Experts of a small language model: vocabulary 2048, 32 experts in each of 14 layers.
Below are experts of layer 3 (counted from 0) of a mixture-of-experts language model. Rows are named router (the router's row for the expert), gate (a neuron's input weights, with its number), up (a neuron's input weights, with its number), down (a neuron's output weights, with its number) and show model dimensions 0-159. Each number is 128 + 24 x the weight over its row's rms, rounded and kept within 0 to 255.
Before each expert's rows: "gets" lists some tokens that make up at least twice as much of what it gets as of all text. This comes from a sample of Wikipedia text that the model never trained on. Tokens count by the router's weight.

# expert 1
gets: " P", " A", " O", " p", " S", " b"
router [156  88 128 144 101 100 128 141 125  99 142 110 190 147 170 138 138 148 117 127 165 112 107 149 148 153 167 102  82 153 121 128 136 118 145 127 128 158 126 138 117 152 123 114 134 117 120  84 126 121 129 100 172 145 126 111  94 127 132 131 144 131 135 147 124 133 121 171 145 137 135 123 117 116 122  41 157  74 169 138  92 124 123 165 114  69  86 151 167 149 111 143 140 102 111 119 132 121 115 129 154 134 137 140 157 137 119 160 101 133 106 155  99 137 123 139 124 123  97 113 115 128  94 110 102 118 117 148 164 141 120 132 139 140 155  95 147 160 136  66 106  94 126  87 129  97 132 178 140 138 121  87 143 142 125 114 169 131 137 181]
gate0 [ 95 168 131 116 156 130 109  90 113 121 128 111 113 168 110 123  87 130 131 146 144 157 121  99 108 131  80 150 152 129  80  85  66 109 149 109 154 105 176 106 115 114 125  99  85 111 144 110 164 109 111 116 181 111 148 113 182 140 112 177 121 156 133 115 128 113 107 107 145 107 104 152 141 118 158 143 111 140  87 119 159 143 119 142 136 140 135  77 111 115 148 110 142 135  88 120 133 146 119 152  90 162 112 159 107 132  92 159  89 104 132 166 155 143 133  85 138 167 138 114 151 150 155 115 122 132 121 158 120 143 145 167 131 134 125 104 110 100 105 158 121 130 131 162 123 144  88  98 100 145 137 103 121 127 139 111 114 145  99  97]
up0 [148 127  76 110 140 112 117 121 139  81 110 101 121 130  91  91 108 169  99 149 150 152  96 115 131 182  93 158 101 124 127 146 135 152 113 114 186  85 128 132 129 163 116 154 140  99 111 171 122 132 134  97 157 133  99 143 120 124 155 102 132 114 167 122  96 101 120 129 115  93 132 131 149 146 121 130 142 123 179 146 121 180 131 193 109 148 107 148 146 121 135 149 122  86 124 162 124 144 134 138 125 122 144 101  98 118 112 150 121 135 155 111 129 125 142 138 107 132 131 119 113 103 147 146 129 106 157 186 123 123 105 119 140  74  95 169 122 107 118 121 115 128  81  94 110 107 100 117 128  73 141 149 155  79  99  98 133 107 118 134]
down0 [109 120 152  97 148 130 133 155 124 122 101 156 171 126 116 151 144 105  93  96 138 187 108 146 120 126 133 138 124 146 172 153 138 106 143 149 137 128 154 132 134 107 140 122 139 123 145 133 136 151 142 136 151  43 132 141 141 120  86 171 121 115 148 108 127 189 128 165 181 156 129  96 111  75  98 131  80 117  85 139 119 122 156 164 116 115 165 125 149 122 138 163 143  93 109 120 173 118 113  76 190 115 135 143 127 104 138 145 150 100 138 121  89 106  88 147 128  96 107 169 122 118 108 107 158 133 126 121 155 115 115 128 149 107 115 127 109 104 150 132 116 127 144 133 146 113 157 122  94  80 152 149 144 140 130 118 110 103 125 120]
gate1 [115 147 148 109 174 164  96 113 121 149 132  95 126 115  91 126 125 124 150 132 141 146 160 113 156 106  95 139 149 106 116 112 110  89 129  90 129 131 145 103 104  94 148  88 118 148 153  91 158 150 103 118 115 128 142 110 168 185  90 158 108 154 132 142 169 105  89 142 141 129 108 158 153 112 146 160 107 147 107  84 154 139  99 140 145 182 120  86 110 104 135 115 121 122  97 157 177 128 134 151 132 153 119 156 132 159 119 135 110 109 122 160 155 163 112 103 137 172 172 154 139 119 143  65 144 114 106 156 132 175 143 103 117 123  99 126  96  99 111 159 133 148 115 112 124 156 149 142 113 136 129 142 124 131 157 103 107 150  90 128]
up1 [137 112 125 164 102 105 143  97 158 123 138 169 137 144  85 157 100 146 127 135 132 105 120 166  97 147 126 105 132 125 151 142 140 131 140 105  92  73 106 172 109 135 161 119 120 109 116 170  98 116 146 155 108 126  99 118 142  67 138 158 109 130 118 110 101 135 126 108 113 156 128  89 119 111 160 154 100 128 112 146 128  90 157 134 139 118 128 134 132 130  81 159 130 155 106 105  99 133 104 136 104  47 138 137 134 125 115 128 102 136 122 140 138 122 158  96 159 147 116  86 111 171 151 128 114 152 113 121 100 117  58 140 171 179 136 166 142 148 120 137 148  87 155 174 118 120 124 105 126 143 135  87 104 124 116 126 151 108 125 107]
down1 [163  89 133 120 149 114 117 149 147 110 145 131 147 128 148 137 127 121 121 127 109 135 120 134 194 175 138 155  85 114 133 111 110 161 157 126  94 142 118  82 105 134 147 117 117 144 102 114 142 158  92 136 115 157 135 155 130 135 130 151 136 155 140 147 168 111 101 146 135 129  82 130 142 136 126 103 157  79 146 121 124 146 123 142 139 166 150 121 190 159 107 145 107 109 125 156 159  99 128 130 182 176 174 129 123  94 122 137 102 159 123 131 120 144 120 148 131 103 152 146 153 114 143  85 133 121  67 130 119 177 145 112 102  94 157 116 133 161 121 105 105 128 139 133 129 127 122 121 146 103  72 163 140 133  94 118 159  66 157 146]
gate2 [ 83 157 142 145 119 153 115 168  74  86 156 124 140  98 118  91 101 164 121 161 154 135 130  81 138  98 110 129 137 100  89 152 168  92 141 132 121  87 138 101 109 121 148 128  93 159 113 113 154 149  97 134 134 112 141 114 140 105  91 162 123 146 162 147 114 135 154 143  95 121 112 135 116 137 138 158  96 118 143 121 108 134 120 148 160 140  79  96 102 124 139 143 117 153 130 149 168 147 123 146  95 123 122 117 137 137 104 118  95  94 157 157 154 133 119 133 112 132 113 142 111 150 139 107 138 146  86 154 129 148 143 102 136 150 103 105 122  97  78 160 141 154 148 145 143 137  54 136 108  94 147 111 110 122 154  85 111 155  88  89]
up2 [126 141 110 104 135 119 122 110 110 132 189 123  88 113 126 167 138 119 157 116 132 150 157 125 109  92 100 118 138 106  76  98 149 123  69 112 125 121 135 131 130 122 118 127 111 183 116 154 162 166 128 108 133 103 121 131 111 122  97 154 111 135 106 148 151 149 124 139 146 108 111 133 106 112 107 140 120 125 124  97 106 151 121 128 118 114 128  98 109 124  98 129 169 123 116 137 185  89 152 127 138 171 109 163 195 135 181 110 130 107 123 150 134  92 129 143 106 142 115 153 131 112 146 131 164 137 112 107 145 123 114 120 126 114 130 116 102 104 108 152 130 111 114 218 220 132 140 142 100 140 121 136 101 163 117 135 121 152 103 122]
down2 [113 105 119 149 142 115 144 146 125 124 161 144 112 140 185 115 137 112 120 160 147 105 126 125 160 157  89 156 106 157 150 130 126 119 142 160 151 146 110 144 187 124 150 116 100 134 142 102 111 126 147 106 138 131 153 131 155 101 112  93 112 139  92 104 117  90 134  88 150 144 155 114 110 150 114 136 153 121 105 127 112  93 125 126 157  73 110 141 191 131 165 126 112 161 107 100 119 120 122 103 142 128  92 136 142 123 119 127 151 197 111 140 107 155 129 179 155 137 131 110 147 157 127 150 106 182 143  92 150 153 135 130 129 125  85 114 155 131 204 100 128 163 150 124 125  82 123 107 122 107 110 101 149 104 126 122 139 143  87 152]
gate3 [131 172 139  54 109 132 125 135 127 119 131 100 104 148 168 139 101 133 143 162 144 177 125 124  83  97 146 136 164 145  88 158 126  94 126 109 142 149 163  97  79  91 142 127 109 135 151  86 179 166 103 148 120 141 166 128 169 124 103 168  93 152 133 115 133 128 111 137 122 119 128 152 110 102 171 119 101 136 129 109 132 154 113 107 105 103  79 107 105 136 115 156 108 137 141 152 138 135 161 136 128 162 147 170 117 135 110 122 129 128 147 159 140 139  80  91 159 111 132  86 153 132 100 128 141 161 110 130 138 173 155 116 100 153 118 127  89 119 105 139 161 162 134 122 123 149 111 130  98 107 141 100 125 133 141 131 117 172 111 108]
up3 [144 118 138 132 132 101  84 137 174 115  74 129 144 112 135  64 184  83 129 143 129 148 110 130 165 156 113 145  76 100  87 135 153 139 150 148 136 132 134 112 142 134 123 127 133  98 117 108 131 136 117 100 117 169 167  98 123 101 104  78 125 115 139 164 121  44 153 124 126 111 149 160 160 125 133 118 133 130 143 162 107 115  86 134 110 114 128 161 140 101 145 110  87 158 129 150 150 112 141 117 129  68 117  98  88 145 133 105 113 111 150 112 135 154 129 134 117 126 152 154  90 150 176 126 143 106 166 162 142 132 145 142 132 137 141 119  76 173 104 120 128 142 101 138 126 124 124 138 126 124 130 134 121  82 137 133 101 120 132 144]
down3 [136 102 138 118 153 140 141 126 103 134 111 177 110 168 101 121 151 133 136 136 158 127 154 167  89 102 122 132 134 155 103  99 122 102 141  88 112 121  98 121  98 149 120 153 114 146  96 174 136 134 139 106 110  70  76 133 108 119 109 117 143 146 145 105 136 168 123 163 100 109 120 101 129 118 151 138 114 127 118 124 150 162 161 104 119 140 107 133 106 152 128 151 164  70 146 114 144 181 113 192 124 145 106 158 116 108 133 138 104 155 103  97 135 124 103  79 101 140 129 132 144  99 123 111 124  93 127 153  87 101 123 155 159 153 155 125 137 118 152 127 113 129 154 106 123 158 144 167 150 152 140 112 118 164 139 140 154 137 159  56]

# expert 29
gets: " F", " E", " C", " B", " S", " T"
router [112  69 146 152 117 171 115 105 132 140  86 137 166 137 163 141 142 142 143 137 153 115 101 104 116 138 154 145 123 132 131 145 139 136 160 101 146 164 122 199 140 157 125 106 144 145  99 140 126 113 152 100 148 119  77 116 127  91 130 101 197 151 122 133 136 130 137 146  93 139 147 122 113 146 126 125 135 125 129 102 142 113 164 109 133 116 119 162 153 113 116  99 138 113 107 140 118 133 123  88 129 148 101  91 127  77 144 114 128 143 103 109 135 125 109 161 113 153 113 143  87 116 126 110 137 107 149 172  92 152  86 126  91 108  92 144 163 123 150  80 100 123 100  75 115 134 112 122 111 118 121 107 129 112 106 166 128  65 109 178]
gate0 [ 81 152 154 108 144 137 143 164 122 173 127 117  72 102 125 103 119 152 108 139 131 127 146 139 144 142 138 160 132  97 106 112  98 101 144 114 124 127 117 103 179 124 162 107  91 182 119 105 163 136 126 116 157 115 133 115 143 140 114 141 100 134  91 115 152 107  95 106 137 150 157 123  95  94 151 185 105 117 138 138 155 126 109 159  98 156 114 121  96 130 113 136 118 137 118 162 169 127 112 136 129 137  46 122 146 143 160 123  93 107 133 186 158 151  91 124 112 113 161  91 106 140 137 105 170 119 106 118 128 150 132 111  91 142 120 160 126 144 127 186 135 124 144 123 145 126 124 150 130 130 169 169 130 137 168 107 113 127 102 119]
up0 [122 146 130 144  98 127 118 121 137  93 135 155 148 110 104 103 110  76 118  88  92 132 134 100 107 109 133  82 118 106 130 167 150 124  93 161 111 104 129 134  90 150 114 171 154 114  81 119 169 135 118 157 134 112 142 116 106 117 143 113 159  88  98 160 126 154 144 123 134 117 109 117 156 145  96 102 115 156 129 114  72 154 129  95 141 134 150 130 136 166  73 142 102 108 128 131 147 120 131 138 112  98  97 143 111 132 105 125 133 121 181 113 120 132 123 116 131 132 105  94 146 128 156 166  88 158 140 104 111 111 172 161 187 148 119  80 109  80 144  97 142  95 130 132 111 130 111 138 137 165 126  68 161 132 119 135 111 133 145 100]
down0 [158  98 113 131 136 132 149 108 126 160  75 163 105 152 166 108 122 148 152 127 119 119 141 126 153  96 173 128 126 132 138 141 116 138 151  82 109 128 156 137 101 133 104 134 157 134 130 131  91  97 127 106 135 143  67 152 161 107 133  90  90 178 129 131 120 143 111  91  86 135 144 113 141  80 124 146 114 135 166 144 146 125 155 129 125 146 155 112 159 106 109 102 157 164 155 145 120 126 114 112 135 116  97 107 140 121 137 122  96 160  89  98 110 117 132  40 149 112 107 117 141 127 141 111 114 117 132 180 138 141 110 146 135  86  96 147 128 142 114 179  86 153 114 103 175 144 130 157 131 129 140 139 123 151 109 105 154 123  98 160]
gate1 [ 93 155 157 143 133 151 121 135 119 129 148 127 132 150  94 121 100 153  99 168 119 143 114  97 122 129  99 130 129  79  86 136  97  97 144 105  97 111 144 111 138  98 160 124  85 104 159 118 135 136 123 154 130 112 160 154 137 137  95 162 103  95 139 109 190 119 108 121 132 164  85 175 103 105 152 159 102 133 153 124 122 125  96 174 144 183 128 144 103 110 122 118 127 155  82 129 137 162 136 152  91 103 134 154 140 167 122 178 100 120 119 143 161 160 112 119 129 146 159 130 152 165 154 111 139 131 115 144 144 136 118 129 100 157 115 109 118  80  88 164 134 115 151 139 113 152 122 101 132 111 155 141 105 146 161 100 102 158  95 114]
up1 [129 132 115  63  70 158 142 145  84 131 131 121 181 118 137 113 146 195 126 145 165 146 131 140 120 122 131 134 153 138 129 151 125 123 134 120 149 102 164 122 106 115 131 105 132 137 128 115 118 114  92  85 136 143 126 111 105 110 161 146 129 122 132  93 116 121 134 118 143 130 112 127  98 172 153 143 122 120 112 123 137 112 171 137 132  86 115 145 142 150 172 158  88 150 117 172 117 155 110 131 131  96 135 122 132 120 156 106  96 120 150 132 125 132  94 159 156 181 108 133 164 158 152 186 138 114 112 115 111 145  57  57  72 120 111 136 132 130 131 114 116 117 163 111 163 148 168 137 141 115 142 139 102 105 150 131 116 125 120 100]
down1 [130 138 141 164 139 159 100 136 118 121 114 130 123 169 138 133 143  80  98 134 127 151 120 140 125 146 109 149 159 160 171  38 135 157 106 148  90 120 107 137 144 150 117 118 117 167 138 106 113  90 129 105 136 131 140 129 138 166 127 131 184 131 136 123 113 103 142 115  93 104 138 132  97 124 116 115 133 161 169 155 138 114  77 120 151 168 119 126 144 172 124 109 154 101  68 104 102  95  85 133  83 128 127 129 142  98 105 132  89 151 122 130 159 158 132 152 129 150 133  81 139 147 143  97  91 168 165 146 165 130 135 152 150 151 151 146 117 109 141 123 139 133 111 120 102 119  85 136 124 121 147 105 131 149 162 133 133  86 151 145]
gate2 [ 98 170 169  85  98  87 183  98  74 138 159 120 134 157 100  87 138 149 131 141 122 152 119 158 179 123 136 153 139 123 122 146 151  96 164 102  85 121 144 114 125  95 149 126 122 107 124 130 124 155 143 171 125 152 165 100 145  93 123 144  99 112 125 107 146 153  60 139 137 166 115 139 164 142 155 150 100 131 118 134 130 130 113 121 119 146 145 114 105 118 116 148  93 143 120 157 157 203 127 147 128 111 111 170 117 146 109 123 111 106 168 106 136 107 128 128 115 130 130 123 131 169 121 113 146  98  92 128 118 158 140 156 142 166 115 164  93 106  86 142 130 132 159 100 150 169 109 132  96 129 133 118 110 127 136 137 119 149 127 106]
up2 [130 117 109 126 152 138  87 144 137 116 135 148 134  91  93 145  97 130 124  94 113 141 168 129 101 144 122  99 162 156 125 149 139  81  93 118 157 142 167 115  63 162 124 124 124  91 106  96 141 117 147 100  92 152 114 132  90 136 126 124 137 103 103  77 142 128 127 124 120 132 112 147 157 106 126 153 131 165 150 138 137 160 119 167 123 123 131 142 127 183 122 126 135 142 127 125 107 118  97 144 124 156 132  82  88 133 149 140 146 124 109 120 162 129 141 124  92 155 141 119 107 142 198 180  99 134 148 113 156 129 148 100  97 144 196 106 132 110 165 118 131  99  91 127  78 103 133 130 127 165 129 169 158 138 109 106 135 151 144 122]
down2 [132 144 151  85 168  99 162 126 136 117 120 110 110 149 102 129 136  93 135 158 129 126 125 128 152 137 183 131 137 118 142 122 129 189 133 118  94 139  85 167 176 108 105 117 142 150 180 152  81 193 121 116 116 108 156 121 134 117 141 177  89 146 148 152 116  92 106 138 136 106 176 124 125 135 119 140 108 113 126 102 141 111 125  76 117 126 170  92 152 143 107 130 135 116 127 115 147 154 156 107 120 140 101 160 128 100 111 151 128 110 136 133  74 136 109  84 152 103  97 154 125 125 104 100 145 147 135 124  93 135 155 142 143 137  90 149 113 104  86 139 112 144 149 104 139 158 130 144  87  96 160 116 100  98 155 145 141 109 135 144]
gate3 [112 155 127 130 126 150 144 123 108 165 128  96  97 121 113  74  88  86 130 144 105 152 143 102 133 133 126 171 113 123 105 150 145 115 110 130 113 128 183 109 143  97 151 127  89 127 152 112 172 149 134 128 126 142 128 131 129 132  67 147 110 117 106 112 120 110 115 159 123 132 113 154  47 125 149 171 106 155 151  97 114 109  99  97 148 143 115  89  86 128 142 121 122 137 103 124 130 156 100 141 117 146 129 127 108 129 113 115 146 120 155 125 149 148 131 130  88 114 179  96 137 160 134 111 164 103  92 120  98 147 150 150  96 140 101 157 121 115 114 159 130 114 189  88  77 141 126 138 125 106 143  99 155 140 173 111 105 148 113 100]
up3 [103 126 185  84  95 134 120 130 150 128 152 106 133 143 104 160 136 132  94 171 122 149 135 166 119  81  98 140 148 141 140 148 121 118 145 130 123 168  87 127 123 126 160 142 129  70 126 132 139 110 115 110  99 141 147 117 151 118 128 122 107  95 193 168 150 167 102 126 135 138 102 118 106 129 109 160 114 152 133 103  91 161 116 141 155 153  66 102 135  91 108 174 121 156 158  61 152 119 166 117 133 159 107 174 153 159 134 152 128 126 155 145 127 116 161 106 134 111 113 148 130 144 122 145 133 148 156 140 173 142 127  93  78 145 133 129 138 104 153 127 132 162 103 128  97 142 137 130 153 116 143 116 149 146 111 135 116 143 101 133]
down3 [116 106  98 140 118 142 106  78 120 142  99 122 102  71 113 109  86 103 166 153  96 119 141 134 122 173 139 131 116 120 149 111  98 128 114 148 126 125 200 124 115 150 134 145 118 171 148  89 140 189 174 158 130 150 124 152 110 155 123 149 154 134  78  99 102 120 131 106 108 164 148  93 110 124 107 108 157 100 107 106 138 108 114 113 158 122 185 113 117 146 142  85 151 115 121 140 113 172 179 130 124 133 130  97  99  93 134 105 117 130  96  93 146 140 102 138 104  92 178 139 110 116 121 127 138 115 162 140 101  98 154 131 101 116 146 159 124 134 104 125 109 125 151 109 105 135 141 121 118 124 110 128 135 129 160 135 161 133 161 100]

# expert 10
gets: "n", "er", "t", "g", "b", "r"
router [126 111 109 125 158 142 149 105 136 113 137 148 156 128 151 161  96  85 131 120 110 106 117 175 116 148 163 100 102 119 129 166 136 132  98 150 147 169 153 106 121 124 133 128 134 130 154 130 149 121 130 142 119 110 129 155  85 222 159 156 142 140 101 102 131 144 139 154 145  98 180 156 142 154 107 131 158 129 104 123  97 123 130 122 125 170 144 148  92 107  98 145 126 140 131 112  96  99 121 129  97 152 141 111 110 131 113 122 127 112 143 115 118 141 116 100 145 170 153 151 143 135  79 128 127 144 154  95 130 137 173 112 114  91 182 140 113 108 176 120 102 165 136 126 173 125 176 167 155 100 128 147 170 108 123 150 102 102 140 116]
gate0 [140 168 103 158 132 144 131  62  81 105 121 122 158 124 151 101 127 115 118 155 150 120 118 119 123 126 130 146 185 109 107 134 156 133 150 110 106 127 163 123 128 130 151  82  96 146 105 105 147 170 116 147 138 126 178 112 159 101  80 188 142 165 112 159 103 113 122 121 130 133 130 147 133 115 117 130  96 162 136  96 161 115 110 122 152 135 137 112 124 108 160 127 108 107 132  96 154 101 110 152 127  87 107 105 153 157  55  93 147 105  96 108 145 123 102 120 124 160 150  87 158 141 135  89 115 137 101 125 150 150 124 128 108 112 112  90  98 118 135 163 148 117 106 123 142 124 119  95 110 125 155 115 111 142 182  85 125 143 120 142]
up0 [100 126 150 122 110 197 132 152 152 118 113 125 105 104 114 105 138 147 100  99 110 120 154 135 130 156 157 118 103 126 108 108  99 121 100 130 154 131  89 149 132  97 139 138 109 120 150 155 155 118 120 107 112 156 131 105 121  69 141 189 101 112 147 131 127 166 122 125 153 122 111 105 118 120 189 146 140 128 114 139  97 126 189 111 176 106 121 173 173 118 120 164 158 135 138 163 124 150 165 124 100 154 118 125 141 104 137 111  76 116 103 156 143 152 115 128  87 102 158 143 137 133 141 152  97  91 125 145 123  99  74 131 157 133 103 172 149 132 121 108 128 105 138 137  99 142 138 159 109 111 142 137 111 167 129 168  92 134 135 146]
down0 [127 147 139 116 128 128  97 166  87 141 142 126 127  82 110 163 142 109 121 115 130 123 108 136 119 117 114 114 125 124 119 146 135 126 169 118 115 140 130 124  84 140 125 153 107 140 142 102 116 133 180 130 131  88  98 125 170 107 118 102 155 160 169  68 119 109  96  75 137 151 132 165 160 120 145 137 118 128  92 163 148 120  99 145 171 120 147 144 120 121 155 136 133  75  91 133 124 113  81 103 152  97  97 111 154 149 112 111  98 146 125  89 141  80 125 137 113 134 138 105 129 130 147  49 145 142 148  75 157 120 128 124 102  94 147  64 105 155 131 108 147 137 128 171 137 106 103 125 106 114  99 149 126 137  96 123 112 140 130 136]
gate1 [108 164 151 159 111 157 120 128 126 143 108 116 135  99 109  94 165 155  84 144 136 119 152 108 178 118 128 159 163  98 107 109 140  95 144  78 118 106 115 127 122 113 151 113 115 171 124 109 157 131 107 147 146 142 137 132 170  99 111 175  80 109 108 162 154 125 154 109 132 156  89 157  97 115 133 141  88 194 143 137 126 106 133 149 124 116 113 127 115 164 139 177 182 115 143 156 162 152 118 155 148 147 105 153 143 148 146 138  84  97 111 128 156 136 107 129 140 100 127 117 151 125 169 105 135 159 107 149 123 126 143 149 125 143 111 129 131 111  97 119 149 115 153 142 117 163 153 144  98 124 169  99 100 145 149  99  89 146  92 140]
up1 [159 108 174  97 141  77 155 110 114 124 140 136 103 135 165 166 109 154 159 157  93  96 150 126  98 103 114 124 125 177 189 128 126 135 140 133 146 154 127  93 150 124  90 165 118 131  98  96  93 149 114 122 125 118 100 134 101 130 121  82 148 127 130 130 104 134 121 179  90 107 156 128 104 116 111 141 118  97 121  87 117 143 121  90 137 128 160 104 164 168 120 142  80 117 158 158 105  94 128 124 105 171 156  86 107 112 150 126 143 152 137 117 132  93 135 104 145 146 172 149 137 144 148 141 139 115 125 129 106 115 105 120 122 136 145 149 161 129 154 124  91 129 152 147  87  98  72 112 106  93 124 144 153 125 121 130 116 113  89 117]
down1 [138 121 167 119 138 136 154 168 181 142 161 131 171 130 123 164 151 133 112 153 159  88 106 138 136 148 121 139 126 133 128 135 137  85 114 115 155 135 156 121 114 148 119 119 158 156 114 100 130 126 112 134 127  95 152 157 165  76 128 162 143 133  86 116 145 137 149 176 120 105 115 176 146 168 141 113 113 108 126 155 111  97 138  92 135 137 160 120 116 114 129 143 149  95  89 107 159 130  93 153 100 126 136 118 150 134 120 133 112 111 108 146 118 106  83 108 147 199  81 106 130  95 109 109 113 101 130  96 106 113 128 145 115 110 118 128  82  64 112 165 158  95 111 140 143 126 158 140 105 117 172  85 128 119 134 147 116 136 154 156]
gate2 [138 145 141 154 118 137 117 130 137 109 128  87 168 141 121  99 139 162  79 149 137 160 124 118 145  99 181 125 127 100 122 144 109 118 151 123 146 163 190  86 128  72 134  94 112 152  76 111 114 127 106 149 162  84 137  97 146 127 107 148 116 143 126 167 157 121 123 154 132 157 130 117  89 137 133 158  84 127 145  91 138 106  75 109 117  67 117 146 136 166 146 121  94  93 100  99 139 139 111 145 129 116 110 149 160 131 118  97 148 117 134 128 155 163 114 119 165 159 136 117 151 148 114 111 174 147  99 147 150 120 133 108 115 111 136 104 152  92 123 127 132 112 116  92 175 127 155 112 162 144 134  91 126 131 150 131 109 130  97 141]
up2 [110 124 139 125  95 115 156 140 191 110 156 120 124 172 160 160 103 113 117 148  87 150 138 163 131 140  81 120  92 145 112 106 106 111 109 149 139 159 115 104 146  74 104 129 108 115 113 119 122  91 119 111 124 142 122 138 113 126 143 130 117  89 129 137 130  97 137 121 116 144 136 141 126 124  90 143 125  52 139 126 142 121 154  80 116 120 105 126 113 135 117 119 124 139 124 142  74 120 136 133 107  83 140 149 141 123 132  97 160 128 137 175 146 123 122 160 146 112 149 128 117 165 144  73 144 126 117  97 112 138  78  97  62  95 152 148 125 105  95 104 109 138 112 132 150 113 123 129 178 100 128 115 162 105 115 185 143 155 117  91]
down2 [117 106 102 105 102 127 135 118 107 141  88 152 138 124 118 122 133 105 124 117 113 113 129 154 147 142 119 134 144 162 140  71 136 145 170 135 175 175 120 141  94 103 169 142 111 118 134 145 125 110 142 104 115 138 124  96 128 148 114 112 153 152 107 141 114 167  87 136 127 164  99 138 143 166 122 149 144 171 108 157  81 126 141 141 137  98 165 131 154 149 134 141 168 125 141 138 116 154 126 156 125  92 150 134  94 126  93 134 121 189 136 126 153 129 148 166  95 117 124 140 149 143 162 105  84 145 183 126 154 129 123 147 173 135  90 135 127 156 104  93  89 126 155  64 115  84 134 119 126 116 101 175 147 115 132 112 109  94 106 156]
gate3 [132 131 109 105 113 125 124 125  78 164 136 108 175 147 116 119 106 139 106 164 128 163 123 127 135 138 166 142 199 158 168 108 117 103 172  94 152 109 146 121  88 113 128 119  79 164 107 109 124 145  85 159 156 142 121 125 129 129  94 122 125 139 110 133 120 123  73 153 133 162 111 128 120  98 129 139  91 155 163 113 104 112 155 163  73 143 119 121  93 126 170 107 126 117 125 113 122 155  88 134 136 134 127 116 143 151 111 124 103 103 135 127 126 147  82  96 103 140 123 105 112 137 146 121  87 193 102 147 105 141 116 101  98 160 119 110 116 113 103 110 142 127 132 108 131 176 144 154 134 146 184 114 124 141 154 119 148 110 108 159]
up3 [110 131  79 157 100  90 151 151 103 120  92 137 131 146 151 134  91 128 135 109 113 124 108 132 118 119 133  93 128 161 166 110 115 119 126 139 153 142 133 112 113 105 148 140 109 116 139 135 119  62 107 162  97 102 107 138  97 161 121 107 108 126 107 128 149 107 154 118  92 161 136 113 144 125 132 105 134 140 108 160 101 146 138 150 125 138 159  96 106 138 146 117 150 120  88 168 127 128 112 113 145   7 104 159 143 157 131 120 102 127 126 123 122 101 162 146 138 113  93 120  91 154 124 153 119 126 119 188  99 119 137 114 117 126 139 112 118 139 164  96 158 114 108 173 120 119 146 134 186 149 136 133 156 115 127 142 135 130 109  77]
down3 [112 138 109 122 145 120 136 125  90 106 121 137 146 159 128 105 154  66 144  95  94 167 107 188 119 158  79 103 118 126 140 102 135 158  96 127 118 116 136 141 159 146 147 145 140 144 158 158 149 163 144 124 128 142 140 127 145 132 127 145 172 162 125 149 108 141 132 145 129 119 138 141 110 152 157 102  82 163 141 111 161 124 125 152 173 103 125 113 108 116  70 124  83 154  80 152 143 156 163 135 114 104 114  97 106 128 134 107 150 130 106 163 171 109 138 149 131 138 113 107 157 117 138 148 122 150 133 138 148 102 119 129 189 100 111 140 118 133 158 142 125 159 124 142 169 116 168 144 113 161 112 185 131  83 153 154 110 158 147 142]